config.yaml
d_model: 384
lr_router: 0.00121
n_head: 12
vocab_size: 6835
norm_eps: 1e-05
rope_fraction: 1.0
qk_norm: false
init: "normal"
lr: 0.011
schedule: "wsd"
seq_len: 512
Below are experts of layer 10 (counted from 0) of a mixture-of-experts language model. Rows are named router (the router's row for the expert), gate (a neuron's input weights, with its number), up (a neuron's input weights, with its number), down (a neuron's output weights, with its number) and show model dimensions 96-191. Each number is 200 + 20 x the weight over its row's rms, rounded and kept within 0 to 999.
Before each expert's rows: "raises" lists some tokens whose logits its average output raises strongly, later layers aside; "comes before" lists some tokens at least twice as common just after its tokens as in all text. This comes from a sample of Wikipedia text that the model never trained on. Tokens count by the router's weight.

# expert 75
raises: ".", "–", ".\n\n", ";", ",", ":"
comes before: ",", "–", ")\n", ".", ")", "),"
router,175,172,204,227,230,210,194,200,203,199,206,201,189,241,203,191,190,184,207,183,193,221,183,216,191,198,207,155,204,179,220,202,186,196,159,226,216,208,186,168,215,222,201,213,212,190,237,193,184,193,200,207,229,233,191,163,221,201,191,210,202,197,188,183,213,169,175,214,219,204,232,200,207,225,194,221,223,219,202,199,201,180,211,180,209,255,200,184,220,174,203,223,168,220,216,211
gate0,189,208,210,210,218,181,188,208,184,233,182,187,219,200,211,156,232,200,191,194,198,215,206,195,220,164,167,244,224,169,154,227,202,161,190,193,218,227,210,200,178,197,187,180,174,178,175,238,170,197,188,189,199,186,208,193,198,206,151,180,194,200,184,223,185,184,185,187,201,200,229,201,198,190,208,206,209,211,204,207,192,218,173,188,154,236,249,190,202,209,183,184,219,182,236,194
up0,202,197,209,198,191,206,193,223,193,181,189,197,189,202,219,190,182,216,233,200,218,206,199,198,165,140,151,216,209,223,201,231,190,186,176,219,210,188,186,211,203,173,196,200,199,189,235,184,222,179,177,188,224,216,218,196,181,197,155,254,208,164,226,193,198,213,229,253,210,181,158,227,197,189,191,223,198,227,177,203,217,172,174,195,238,213,200,197,201,192,193,206,176,198,220,216
down0,198,184,183,204,190,227,207,180,191,190,194,174,229,193,173,183,189,206,216,191,195,182,182,214,232,207,219,192,173,190,211,166,208,216,216,217,210,205,159,176,216,227,200,197,202,192,162,178,231,208,216,210,197,174,186,165,197,210,196,216,204,201,220,187,221,203,233,247,208,191,168,202,211,217,215,189,204,180,189,201,203,210,220,208,164,159,215,180,182,189,228,161,210,226,195,234

# expert 57
raises: " by", " with", " in", " on", " upon", " into"
comes before: " by", " in", " to", " as", " on", " with"
router,182,198,136,177,251,190,196,194,215,201,185,184,208,206,216,210,200,206,219,194,210,216,195,205,227,207,220,217,203,203,220,212,193,174,183,188,253,206,180,157,172,236,214,187,206,197,215,203,223,178,185,213,210,210,172,202,217,186,200,200,185,201,209,170,185,215,175,215,204,193,215,209,208,179,188,208,193,246,223,217,214,180,219,157,178,232,190,188,205,204,208,175,152,222,182,212
gate0,172,182,211,167,203,212,187,167,194,183,179,213,202,204,185,198,203,226,186,210,198,206,172,170,181,205,141,193,175,173,217,197,226,191,193,170,193,199,205,196,210,188,215,209,196,193,175,197,168,207,169,197,200,201,171,202,181,204,197,188,230,200,217,232,189,213,217,212,219,214,201,181,201,206,200,253,160,240,185,200,222,200,180,196,186,212,212,175,198,220,202,161,210,233,213,210
up0,182,173,212,176,208,208,203,200,176,172,176,195,221,216,198,165,227,178,213,200,214,189,194,210,225,199,211,200,203,203,228,189,174,221,227,185,213,206,213,186,224,197,206,225,175,209,222,179,213,138,139,191,208,211,180,188,163,180,236,180,198,219,221,195,214,189,208,184,165,214,229,179,192,238,220,185,235,170,199,206,198,186,198,210,210,224,209,224,193,184,200,228,195,202,202,223
down0,204,200,165,163,184,211,192,206,211,209,218,194,188,198,212,190,187,207,238,209,212,204,223,199,222,175,212,187,242,189,214,236,201,195,214,221,179,202,190,197,210,186,169,215,173,214,176,154,215,180,176,164,213,214,195,208,189,201,187,200,192,195,204,181,236,201,214,200,192,206,207,192,233,190,166,209,189,203,190,183,215,195,205,196,179,193,180,185,236,189,202,157,232,192,175,181

# expert 115
raises: " the", " their", " a", " its", " it", " his"
comes before: " the", " he", " his", " a", " it", " her"
router,188,158,166,192,212,208,189,190,201,172,223,194,198,188,226,219,216,226,227,156,206,204,164,212,202,200,206,169,226,196,198,215,163,198,176,223,216,214,169,215,178,216,244,208,229,214,224,217,207,161,192,192,206,247,178,184,214,193,168,222,202,204,151,190,200,176,178,212,222,207,207,200,206,196,190,195,179,237,217,205,231,197,211,193,198,210,214,197,209,190,206,223,191,212,202,225
gate0,217,206,227,206,159,209,200,221,186,172,190,181,200,210,203,191,202,208,197,223,171,162,191,187,219,220,186,215,203,228,217,242,198,175,187,182,195,222,181,181,221,228,222,194,195,206,215,206,143,214,190,167,176,205,200,189,207,204,221,173,195,168,172,206,195,198,185,201,199,206,192,185,226,173,193,222,228,199,196,203,204,198,210,186,203,167,204,181,223,228,205,195,166,196,222,187
up0,205,216,134,209,212,188,192,203,230,221,175,214,214,232,229,219,174,221,193,189,199,201,232,250,197,194,172,199,213,168,204,231,196,216,192,200,240,202,193,208,205,203,232,172,230,193,211,185,156,158,197,208,201,215,217,189,196,203,194,174,231,210,162,197,212,193,175,165,223,196,215,180,175,200,169,200,205,195,188,234,173,197,195,221,197,166,183,197,210,182,217,229,191,168,180,217
down0,201,202,208,157,203,237,220,205,207,233,203,197,200,188,200,189,233,218,191,192,220,185,193,181,225,234,212,212,202,191,183,226,223,219,245,218,225,203,182,194,222,193,233,200,178,181,208,174,179,199,213,165,213,211,188,197,203,166,231,202,222,195,180,218,200,174,220,204,195,250,200,203,203,174,202,214,189,194,207,230,184,201,241,236,220,185,203,180,174,194,186,195,209,216,232,200

# expert 113
raises: " of", ",", ";", ".;"
comes before: " of", ",", "s", "'s", " and", " was"
router,173,195,171,201,252,199,190,227,188,183,217,179,179,187,212,201,196,230,202,213,170,229,176,193,206,205,237,193,196,224,235,213,196,175,221,196,236,220,201,202,220,188,213,176,207,198,202,219,186,216,193,203,223,178,199,202,206,207,194,209,180,205,227,185,196,170,188,225,221,199,238,238,191,219,165,219,192,197,240,170,206,183,191,166,182,203,214,215,212,188,202,211,195,203,194,210
gate0,193,186,237,183,155,193,206,193,193,204,197,209,170,191,197,175,171,177,186,146,188,182,207,198,145,228,217,191,175,215,179,192,209,194,209,224,219,225,182,225,217,207,201,195,210,184,191,186,219,203,206,210,222,187,197,223,248,201,213,187,211,161,191,173,229,186,244,225,182,205,188,209,202,208,215,176,179,190,195,188,210,219,213,192,198,249,167,195,190,181,190,209,157,223,176,214
up0,194,216,211,211,200,231,225,180,179,192,187,201,182,211,215,193,185,208,206,193,186,208,243,187,173,218,209,179,185,206,175,215,221,203,199,172,219,218,199,207,192,230,222,233,215,169,204,182,192,209,194,182,191,156,179,199,209,195,172,203,222,196,192,199,221,223,225,214,229,190,193,199,183,180,219,209,230,215,202,193,169,185,175,175,220,221,186,231,203,186,215,199,193,197,181,192
down0,187,194,218,182,172,162,206,223,212,201,209,183,211,206,229,202,237,169,210,194,201,228,216,202,180,184,222,223,173,172,178,195,217,180,210,209,223,203,197,196,178,166,193,200,183,217,217,222,201,166,161,219,189,189,217,213,206,171,161,185,185,182,210,176,189,246,207,205,201,163,202,194,185,197,228,168,194,180,179,188,213,197,230,212,209,211,194,184,211,185,190,207,181,159,190,182

# expert 17
raises: "-L", "ian", "-C", "-H"
comes before: ",", "o", "i", " (", "'s", "a"
router,198,194,196,202,197,226,198,196,209,197,207,201,214,222,207,201,217,214,223,217,203,207,176,206,204,220,217,178,240,208,197,231,189,209,217,204,195,210,156,205,211,228,193,218,204,183,211,200,191,173,147,165,178,215,183,216,202,190,205,217,190,182,199,162,234,236,184,221,217,140,238,201,183,196,158,188,186,206,206,213,214,186,224,191,193,205,186,204,188,190,215,207,189,221,177,213
gate0,217,225,212,206,211,183,245,202,167,211,174,182,169,200,184,248,169,195,184,209,215,193,210,187,197,203,178,198,198,233,185,219,206,216,181,223,209,167,158,213,219,210,193,169,190,189,196,224,214,196,212,196,222,185,177,163,186,185,207,236,187,200,182,195,189,232,192,182,195,210,205,182,213,200,177,209,223,188,202,192,214,219,214,190,201,189,182,200,209,215,194,219,222,213,197,194
up0,228,185,193,221,225,188,198,213,206,176,163,206,194,198,222,206,191,224,196,206,211,177,218,209,219,215,230,183,185,203,221,199,214,184,182,195,190,190,211,213,197,226,211,205,209,208,181,206,182,214,183,192,168,165,177,218,182,211,202,179,169,196,199,187,189,198,234,247,207,210,213,216,211,199,210,199,194,223,194,207,173,191,169,194,221,213,214,217,232,211,189,196,203,192,178,207
down0,179,193,219,174,177,188,223,139,204,207,189,172,173,184,195,201,197,205,197,221,177,192,199,199,242,136,204,195,201,186,200,210,182,157,220,201,189,224,211,232,203,188,195,196,183,167,249,175,254,213,171,205,215,196,190,194,190,177,192,208,203,218,201,211,198,216,191,221,204,220,165,226,172,228,241,173,203,218,183,203,192,193,174,233,193,209,246,183,175,189,193,216,208,183,214,166

# expert 79
raises: " a", " the", " an", " their", " its", " one"
comes before: " the", " a", " well", " an", " his", " he"
router,173,194,186,213,235,201,212,204,181,176,185,195,207,205,187,228,192,209,226,179,187,199,192,199,224,207,223,168,193,183,224,195,204,189,189,221,215,195,161,188,175,214,210,199,224,181,216,214,186,171,166,203,221,214,163,173,209,196,172,211,197,202,206,188,242,218,191,234,202,209,231,214,199,177,181,191,184,240,231,175,246,201,189,180,189,218,218,191,227,181,197,206,214,198,198,207
gate0,236,189,203,175,201,203,187,217,210,207,201,168,211,184,199,230,187,187,169,222,190,193,217,211,246,199,209,229,189,194,189,217,213,210,193,202,153,179,178,187,222,196,159,195,184,207,183,191,193,197,215,191,198,166,204,207,185,186,186,203,223,232,203,222,186,212,217,246,214,180,198,150,180,207,185,218,198,213,173,192,172,231,202,193,241,194,163,210,210,212,211,183,231,197,194,195
up0,215,198,201,191,196,207,166,208,204,182,199,213,212,176,182,208,183,179,194,209,175,175,178,206,144,220,198,198,194,205,179,197,190,187,218,217,234,185,190,241,203,195,133,138,180,213,174,171,238,218,222,216,175,189,187,169,251,194,199,222,222,195,201,198,180,209,197,210,233,199,184,203,193,204,224,214,151,184,220,214,207,199,198,215,238,206,206,214,191,204,199,190,212,204,212,211
down0,236,185,269,189,200,177,207,185,179,184,193,194,211,204,188,226,220,191,192,170,232,227,205,162,225,237,203,211,205,179,199,174,182,195,223,192,209,233,207,193,170,224,180,198,203,185,212,231,196,200,224,182,179,229,184,246,178,211,212,215,220,215,198,204,219,190,228,169,139,215,188,238,210,191,152,230,199,194,170,216,222,208,205,225,224,192,182,201,199,190,201,201,198,175,198,209

# expert 120
raises: "–", ".", "-", ":", "°", "/"
comes before: " |", "th", "–", ".", "}", "0"
router,171,195,179,244,222,198,220,192,179,206,201,181,207,240,219,231,198,202,229,178,186,239,176,225,203,178,202,212,187,223,189,194,193,208,155,215,199,193,192,180,183,191,218,209,197,164,211,237,167,174,209,184,232,205,199,180,206,184,184,219,215,200,167,210,223,179,191,198,226,163,194,215,200,243,190,202,196,220,199,209,241,207,214,185,171,227,170,152,207,204,234,250,177,200,182,205
gate0,210,186,212,180,212,213,194,170,195,222,210,181,190,205,199,200,138,181,197,198,254,172,188,208,190,246,167,184,199,185,201,189,196,208,221,205,195,187,171,218,166,211,204,216,189,176,219,238,171,175,172,160,209,204,171,235,201,219,180,167,182,179,167,183,159,210,198,209,187,208,237,196,187,203,149,205,231,185,210,242,184,192,177,207,177,198,182,233,183,217,221,211,208,205,203,215
up0,201,166,194,211,194,199,214,211,180,204,182,199,225,221,211,195,221,201,181,194,150,207,172,179,196,190,197,195,196,150,181,169,190,173,180,192,219,178,214,191,197,205,189,224,223,189,169,207,178,193,195,188,218,192,207,178,221,187,192,217,209,187,196,197,214,226,184,201,221,208,219,221,196,174,242,206,208,205,190,149,226,230,206,249,175,205,217,214,217,195,203,200,188,185,206,185
down0,217,190,197,192,214,197,162,177,201,159,198,212,185,174,197,174,252,213,191,200,167,199,199,178,214,217,215,220,212,145,182,231,184,192,236,209,158,205,198,193,192,196,195,248,233,208,203,213,190,200,227,219,193,203,202,213,200,228,183,252,193,174,167,191,167,201,223,226,171,185,204,181,179,229,201,206,233,226,188,205,187,205,178,190,220,200,183,197,201,178,196,186,223,213,247,224

# expert 124
raises: "-W", "-S", " Island", "-E", "-C"
comes before: ",", " (", "\n", "a", "i", "o"
router,178,211,133,211,208,214,191,232,208,146,199,217,180,205,208,200,215,215,199,183,191,211,179,203,235,205,212,162,186,206,207,206,203,173,178,212,211,222,177,194,202,231,181,194,194,154,202,214,177,176,178,177,191,232,212,166,215,167,178,226,174,204,208,193,205,201,160,205,212,196,239,205,181,211,180,220,203,194,206,174,218,192,225,200,198,227,210,183,179,207,213,211,191,225,189,221
gate0,215,219,176,167,158,197,190,189,161,182,223,203,196,191,204,213,194,173,195,203,168,219,199,181,212,181,187,189,197,183,223,215,185,210,240,211,190,225,183,237,197,216,180,195,199,205,211,200,188,198,242,182,199,214,161,231,178,209,202,240,181,211,177,196,192,230,204,173,218,211,221,215,239,237,175,209,204,192,190,155,192,184,226,201,192,183,217,228,160,186,191,193,185,165,216,226
up0,199,228,143,193,225,187,206,192,212,214,216,210,202,176,213,218,211,206,225,196,169,189,211,221,205,192,199,171,156,200,179,188,188,194,166,208,205,216,181,202,210,223,220,217,161,209,202,187,164,210,229,212,228,205,178,224,200,208,190,181,207,200,190,170,194,196,220,152,197,214,168,229,219,195,193,215,199,168,193,195,205,207,203,178,184,190,221,203,239,200,229,184,216,213,239,165
down0,200,187,176,204,196,158,204,200,174,227,208,209,208,211,183,208,199,201,214,194,179,208,169,197,186,211,226,183,203,199,217,203,197,177,219,168,215,179,207,223,190,186,196,195,217,216,233,212,214,179,206,212,189,234,235,229,180,203,193,157,229,198,189,184,209,210,207,204,206,202,180,191,191,182,189,176,184,209,210,250,192,221,211,210,212,204,153,202,175,210,162,206,206,205,190,209

# expert 28
raises: " the", " this", " it", " these", " a", " its"
comes before: " the", " that", " a", " to", " it", " \""
router,204,188,184,195,232,181,208,202,211,160,203,199,175,204,208,228,200,231,227,189,173,207,187,177,212,217,215,176,205,205,212,225,181,165,203,199,214,204,163,213,170,197,203,197,222,222,214,187,206,201,186,222,213,260,176,196,214,170,189,199,201,207,184,171,176,188,181,221,205,191,235,210,185,206,177,192,154,215,191,199,220,199,195,175,177,205,208,200,198,208,216,195,198,237,196,212
gate0,208,184,220,187,191,205,215,173,174,198,230,233,201,187,225,217,214,180,141,197,182,200,189,218,188,219,160,154,199,198,194,194,192,180,204,229,217,189,226,234,209,200,189,173,185,182,177,209,218,201,223,213,203,211,216,212,202,222,188,200,234,209,178,157,186,190,212,170,223,209,226,238,190,169,164,216,200,204,179,168,173,204,208,215,194,163,196,200,186,203,218,199,194,215,212,211
up0,211,209,220,207,196,209,179,211,190,213,253,198,204,178,171,159,210,180,174,215,204,195,226,182,255,159,190,228,181,202,194,212,222,224,202,193,189,199,255,184,160,177,217,214,219,201,178,187,182,209,202,174,186,210,207,208,216,154,192,217,179,208,194,230,203,232,187,200,198,183,209,196,197,224,207,216,195,159,195,202,210,222,200,178,190,252,206,215,157,221,179,199,207,179,201,207
down0,200,237,219,221,250,186,199,234,224,218,177,215,199,211,192,168,183,176,240,179,232,185,234,201,224,229,211,222,190,200,154,240,204,198,182,204,198,190,230,166,215,219,201,186,202,188,175,226,194,174,197,202,190,185,172,201,210,178,227,213,216,210,161,192,212,187,197,231,206,248,182,170,221,222,216,236,186,199,196,199,207,204,215,172,211,176,155,193,207,213,223,199,202,222,173,212

# expert 82
raises: "-S", "-K", "-W"
comes before: ",", " |", " (", "\n", "'s", " was"
router,172,199,181,184,196,217,208,205,241,166,207,192,193,221,221,214,222,224,227,204,210,215,197,202,199,232,203,184,230,189,206,216,219,186,196,207,197,196,155,184,203,185,200,182,209,186,224,232,182,178,173,190,193,236,201,180,202,152,212,230,165,182,202,188,188,219,198,201,216,159,215,210,147,220,172,195,174,221,197,198,209,183,213,187,167,221,184,194,218,204,216,221,197,220,188,203
gate0,211,189,181,216,220,194,184,199,200,206,203,202,244,155,193,188,139,212,239,206,175,219,214,234,207,172,204,204,204,210,218,217,209,229,175,240,218,218,223,206,208,228,199,183,237,193,185,245,216,198,194,162,209,219,220,199,196,193,185,162,245,191,173,211,180,228,203,198,182,220,185,186,201,161,210,209,185,213,201,213,203,192,225,229,216,179,193,191,200,198,182,167,162,179,152,217
up0,209,158,216,204,198,216,194,213,210,223,172,176,220,175,213,197,195,201,233,198,179,189,198,223,172,175,179,200,217,220,158,206,218,189,170,213,206,212,202,169,171,240,228,202,237,206,208,222,193,220,170,164,224,189,187,217,231,180,219,160,215,181,200,197,202,197,211,173,201,191,208,234,209,210,180,187,181,222,204,211,206,199,208,189,214,189,200,220,176,214,194,214,186,199,189,177
down0,225,183,205,188,212,202,198,218,209,176,205,232,200,234,204,237,179,201,189,170,203,208,156,220,179,207,183,173,193,188,196,207,213,221,230,215,213,201,188,192,233,222,190,191,211,235,207,207,156,209,244,177,239,217,168,208,213,194,217,219,222,195,182,186,179,169,217,198,188,189,196,220,225,230,213,214,159,195,180,173,184,188,208,185,202,207,259,191,181,204,218,228,202,215,202,205

# expert 33
raises: "1", "2", "3", "10", "16", "4"
comes before: "1", "2", "3", "4", "5", "6"
router,166,207,188,191,223,193,201,217,205,174,198,196,191,222,213,189,218,174,219,172,214,212,164,228,214,188,194,178,201,203,209,210,203,184,199,208,192,212,181,136,207,204,224,172,192,179,224,210,184,202,203,198,228,206,147,184,244,185,150,209,153,187,189,168,198,197,216,243,250,162,197,191,186,198,206,225,183,211,206,152,212,201,244,180,206,211,176,181,195,213,211,218,183,202,168,187
gate0,208,169,163,159,249,169,182,150,204,195,247,187,180,191,186,217,212,191,208,175,200,216,230,190,199,190,207,199,220,182,207,201,191,187,164,230,201,223,178,189,189,171,201,193,188,168,205,179,193,173,190,200,194,196,206,196,243,192,185,211,170,216,200,201,184,205,202,196,213,218,208,193,171,172,217,157,214,193,235,184,200,204,222,192,208,195,201,211,194,208,237,200,203,197,224,179
up0,190,170,198,165,218,200,227,159,208,191,200,171,198,186,191,191,234,176,205,152,179,206,214,211,181,201,208,225,201,234,190,188,190,207,171,206,194,224,213,178,207,193,191,229,213,159,211,177,179,164,192,185,204,226,217,186,230,189,184,212,197,229,190,212,183,206,207,207,193,177,214,175,186,209,194,150,232,242,216,185,170,191,212,192,212,196,188,208,239,187,216,197,218,180,223,202
down0,221,190,210,188,208,208,168,188,181,207,170,185,217,221,183,214,205,179,182,226,222,179,192,197,192,222,212,192,181,174,194,234,153,221,225,237,195,210,221,198,198,231,188,201,172,166,207,162,243,204,210,146,215,183,207,207,190,250,160,178,210,183,216,188,191,150,244,208,202,179,177,168,183,193,206,225,170,205,179,200,206,231,206,222,195,227,221,197,197,207,158,190,220,217,230,161

# expert 12
raises: " of", " from", " with", " at", " by", " for"
comes before: " of", ",", ".", " in", " and", ".\n\n"
router,168,195,179,225,243,216,169,240,175,187,206,185,189,212,208,218,200,198,181,193,154,213,187,217,215,233,225,168,203,200,222,208,191,201,176,213,210,218,198,199,193,202,215,206,200,183,223,221,172,180,202,194,228,219,201,175,227,183,211,221,189,204,184,202,223,148,192,222,205,218,239,177,191,206,194,213,191,204,208,187,201,199,203,194,194,211,208,203,199,189,207,197,169,204,194,228
gate0,187,189,212,229,205,146,207,204,206,180,181,215,193,179,198,232,145,162,177,173,197,208,206,193,203,168,207,210,207,212,185,234,193,227,206,194,181,191,200,219,230,183,230,208,231,215,232,174,188,194,213,257,199,185,209,187,209,249,214,221,165,220,187,211,232,215,197,227,186,202,195,207,234,207,189,219,206,199,240,212,225,149,191,198,186,216,195,186,169,231,200,177,204,175,191,212
up0,192,191,195,155,234,217,199,226,205,190,198,215,186,202,206,199,210,195,223,178,218,215,224,176,179,205,178,152,200,188,165,221,207,165,208,193,235,179,208,204,202,200,197,210,210,193,198,184,193,216,194,194,173,189,240,211,200,146,189,199,233,173,181,197,203,227,219,218,200,213,184,202,247,178,195,149,228,181,166,178,182,203,220,159,202,199,220,178,217,176,185,193,201,233,198,200
down0,215,187,173,181,205,216,167,166,191,191,220,190,217,195,171,182,178,223,195,216,178,202,218,180,241,205,199,209,235,179,206,212,203,195,224,167,209,223,205,158,215,186,201,192,238,180,204,215,196,214,201,202,232,166,189,216,188,170,151,192,222,194,210,178,213,193,187,223,246,195,198,202,189,180,185,234,194,170,189,239,192,215,188,192,173,200,220,215,216,224,211,216,206,176,219,220

# expert 69
raises: "202", "201", "200", "198", "195", "196"
comes before: "201", "200", "202", "199", "198", "197"
router,186,197,187,204,206,208,212,198,204,178,220,192,186,254,202,221,208,210,222,186,201,204,166,222,193,207,213,171,219,231,224,193,201,183,199,214,224,198,198,151,212,234,233,186,227,170,195,205,157,194,174,200,221,203,166,193,209,201,195,215,200,213,193,207,245,218,208,197,206,188,196,216,181,204,194,204,201,195,210,186,198,200,203,197,190,211,176,176,223,169,244,225,158,241,172,214
gate0,190,215,210,239,207,222,193,206,212,157,176,162,198,203,208,189,222,216,203,205,231,203,174,165,199,227,218,223,180,174,246,203,185,179,190,215,219,179,203,172,189,187,200,183,228,194,208,271,203,213,199,188,225,196,210,226,204,204,214,184,212,212,164,233,182,153,198,180,201,218,207,206,207,218,192,221,190,195,197,226,247,227,170,223,232,174,206,219,205,142,194,235,194,165,221,209
up0,175,210,224,242,171,220,214,188,215,195,193,145,182,211,196,204,243,213,204,177,212,189,185,174,198,231,221,230,212,188,225,215,174,173,187,198,223,201,225,197,179,199,225,192,204,215,207,262,200,198,209,176,200,187,213,185,215,206,187,208,221,203,170,222,176,177,213,174,181,211,202,188,208,188,192,192,201,208,181,215,225,238,184,214,229,209,189,182,218,174,184,217,178,199,225,204
down0,191,208,194,148,193,201,176,214,197,194,169,190,187,166,211,216,211,191,197,184,205,205,177,198,198,197,215,248,205,227,165,168,220,185,195,185,167,232,188,211,206,194,207,202,189,241,250,193,224,215,174,211,208,179,176,205,249,211,199,199,185,216,175,197,214,217,178,210,238,220,176,183,203,201,239,149,165,194,201,229,186,185,212,193,186,200,189,203,198,200,203,231,211,172,221,232

# expert 21
raises: " the", " his", " its", " by", " some", " their"
comes before: " to", " the", " in", " a", " with", " for"
router,179,176,189,182,232,204,203,196,212,177,194,196,202,190,218,208,206,214,208,175,187,205,204,216,217,191,201,190,184,211,236,203,193,173,196,211,219,207,178,185,183,196,204,182,221,211,219,190,203,170,182,185,235,223,182,198,242,194,200,207,181,204,182,163,220,194,189,220,221,185,207,189,180,213,194,186,174,207,211,200,245,201,202,176,189,227,211,200,211,202,218,205,181,226,203,198
gate0,188,198,229,191,194,202,198,196,181,171,176,189,196,206,200,204,183,156,186,198,193,196,175,209,187,196,217,185,184,219,193,191,213,212,206,231,217,188,185,241,181,202,177,226,185,159,178,213,173,239,227,226,227,206,210,182,186,213,204,214,204,185,199,241,195,191,220,216,211,184,214,221,188,167,174,236,191,226,180,230,193,179,200,199,215,155,197,185,198,234,189,225,190,168,183,195
up0,185,184,194,175,199,226,180,188,190,155,176,209,205,181,222,226,241,182,194,194,246,169,186,182,204,187,223,183,196,202,183,202,194,168,183,204,219,183,181,197,160,200,170,189,185,207,232,243,222,159,194,239,183,208,203,190,197,167,198,192,194,191,207,194,199,207,203,187,187,209,204,175,226,177,199,249,187,171,217,199,219,182,232,198,232,218,195,195,191,201,220,217,203,209,235,213
down0,219,181,208,208,198,181,195,214,171,164,168,135,218,164,213,202,207,227,186,228,166,184,202,158,211,203,201,209,204,187,199,217,181,193,216,223,200,231,229,213,203,199,189,219,218,189,195,210,202,205,196,189,185,198,215,188,185,210,187,178,219,192,163,152,178,196,178,196,210,219,201,201,197,175,211,227,202,198,208,199,198,210,178,185,181,224,181,211,193,189,204,255,207,194,167,178

# expert 10
raises: " although", " as", " which", " with", " while"
comes before: " and", " but", " which", " in", ",", " are"
router,179,188,213,224,251,229,189,237,216,192,244,189,165,222,213,204,181,190,211,193,175,219,163,200,210,228,213,197,210,203,201,241,176,206,172,198,214,218,171,211,160,214,207,162,223,185,210,210,189,177,177,157,206,205,203,176,219,178,198,221,201,210,175,171,196,198,186,211,212,166,229,197,186,222,170,207,204,223,201,182,206,188,177,171,190,217,206,222,231,187,190,218,178,215,190,226
gate0,215,225,202,206,204,181,227,198,200,180,194,220,218,207,220,187,190,198,205,169,155,225,177,186,176,230,234,197,204,200,232,157,213,207,216,174,227,206,174,228,208,195,198,219,246,174,198,185,192,204,184,164,229,156,211,236,214,213,220,202,149,188,192,225,178,195,177,180,227,211,188,222,192,208,215,203,227,183,233,200,189,214,169,212,205,221,237,214,178,198,198,207,194,202,224,190
up0,187,205,192,194,162,210,192,200,212,187,184,203,204,199,190,207,222,187,202,187,222,235,187,213,186,241,224,232,217,168,245,177,231,197,215,136,181,192,174,231,202,224,195,180,211,187,225,226,218,217,220,211,258,168,206,207,230,235,249,207,190,199,165,204,207,222,185,169,179,183,222,223,194,237,172,187,206,181,162,253,200,204,186,206,179,202,176,216,202,215,183,217,199,183,201,190
down0,202,204,207,192,239,208,208,198,186,181,188,173,200,177,209,201,206,205,244,201,195,175,210,196,195,183,206,188,192,218,186,162,195,213,220,176,210,219,230,198,197,214,195,179,210,157,234,209,205,185,198,179,197,195,196,181,186,233,234,194,165,213,194,155,196,219,199,194,197,194,206,244,232,228,194,190,225,201,188,197,214,211,221,239,162,209,223,219,219,180,220,234,179,174,187,185

# expert 74
raises: " from", " that", " and", " like", " which", ".\n"
comes before: ",", " and", ".", " in", " of", ".\n\n"
router,186,190,179,239,233,216,204,238,198,197,216,193,181,214,201,180,178,218,197,184,166,225,184,208,187,234,222,155,194,188,236,216,207,214,192,208,235,213,174,208,197,221,222,176,196,182,195,224,183,164,194,178,224,210,213,192,225,187,199,211,210,209,197,166,221,174,192,205,193,166,245,220,183,205,180,216,206,213,220,184,213,196,218,184,199,210,209,211,220,194,192,221,178,202,176,235
gate0,204,176,192,185,209,215,211,200,187,210,238,234,186,199,222,200,213,185,154,181,186,216,197,213,203,185,206,204,219,213,216,208,179,207,225,201,230,176,197,183,224,197,221,180,228,186,222,196,196,208,189,211,177,182,201,176,199,205,220,192,174,208,208,207,207,178,251,200,203,203,196,211,189,212,190,220,170,184,199,221,211,196,191,189,157,209,194,192,170,218,225,164,194,190,194,225
up0,196,207,171,193,170,210,207,212,242,213,178,187,217,223,241,203,195,241,178,200,205,188,212,184,173,173,212,215,188,216,208,184,199,202,209,209,213,200,205,203,200,189,198,204,195,205,213,207,220,182,188,203,181,196,207,164,184,195,227,186,191,202,200,169,207,239,195,174,210,188,232,157,208,203,189,201,211,212,243,200,192,238,210,208,171,190,187,181,208,207,225,183,226,191,190,230
down0,194,233,208,185,192,204,197,203,197,208,203,223,238,173,198,192,208,227,223,186,196,195,159,215,198,176,179,196,224,210,174,174,163,180,188,173,217,192,230,185,203,227,201,195,183,191,235,240,202,225,238,222,199,199,190,193,196,201,177,195,233,171,220,189,223,182,177,172,205,200,215,176,186,201,207,200,153,202,179,203,225,189,222,199,193,174,213,179,220,179,175,175,195,168,198,206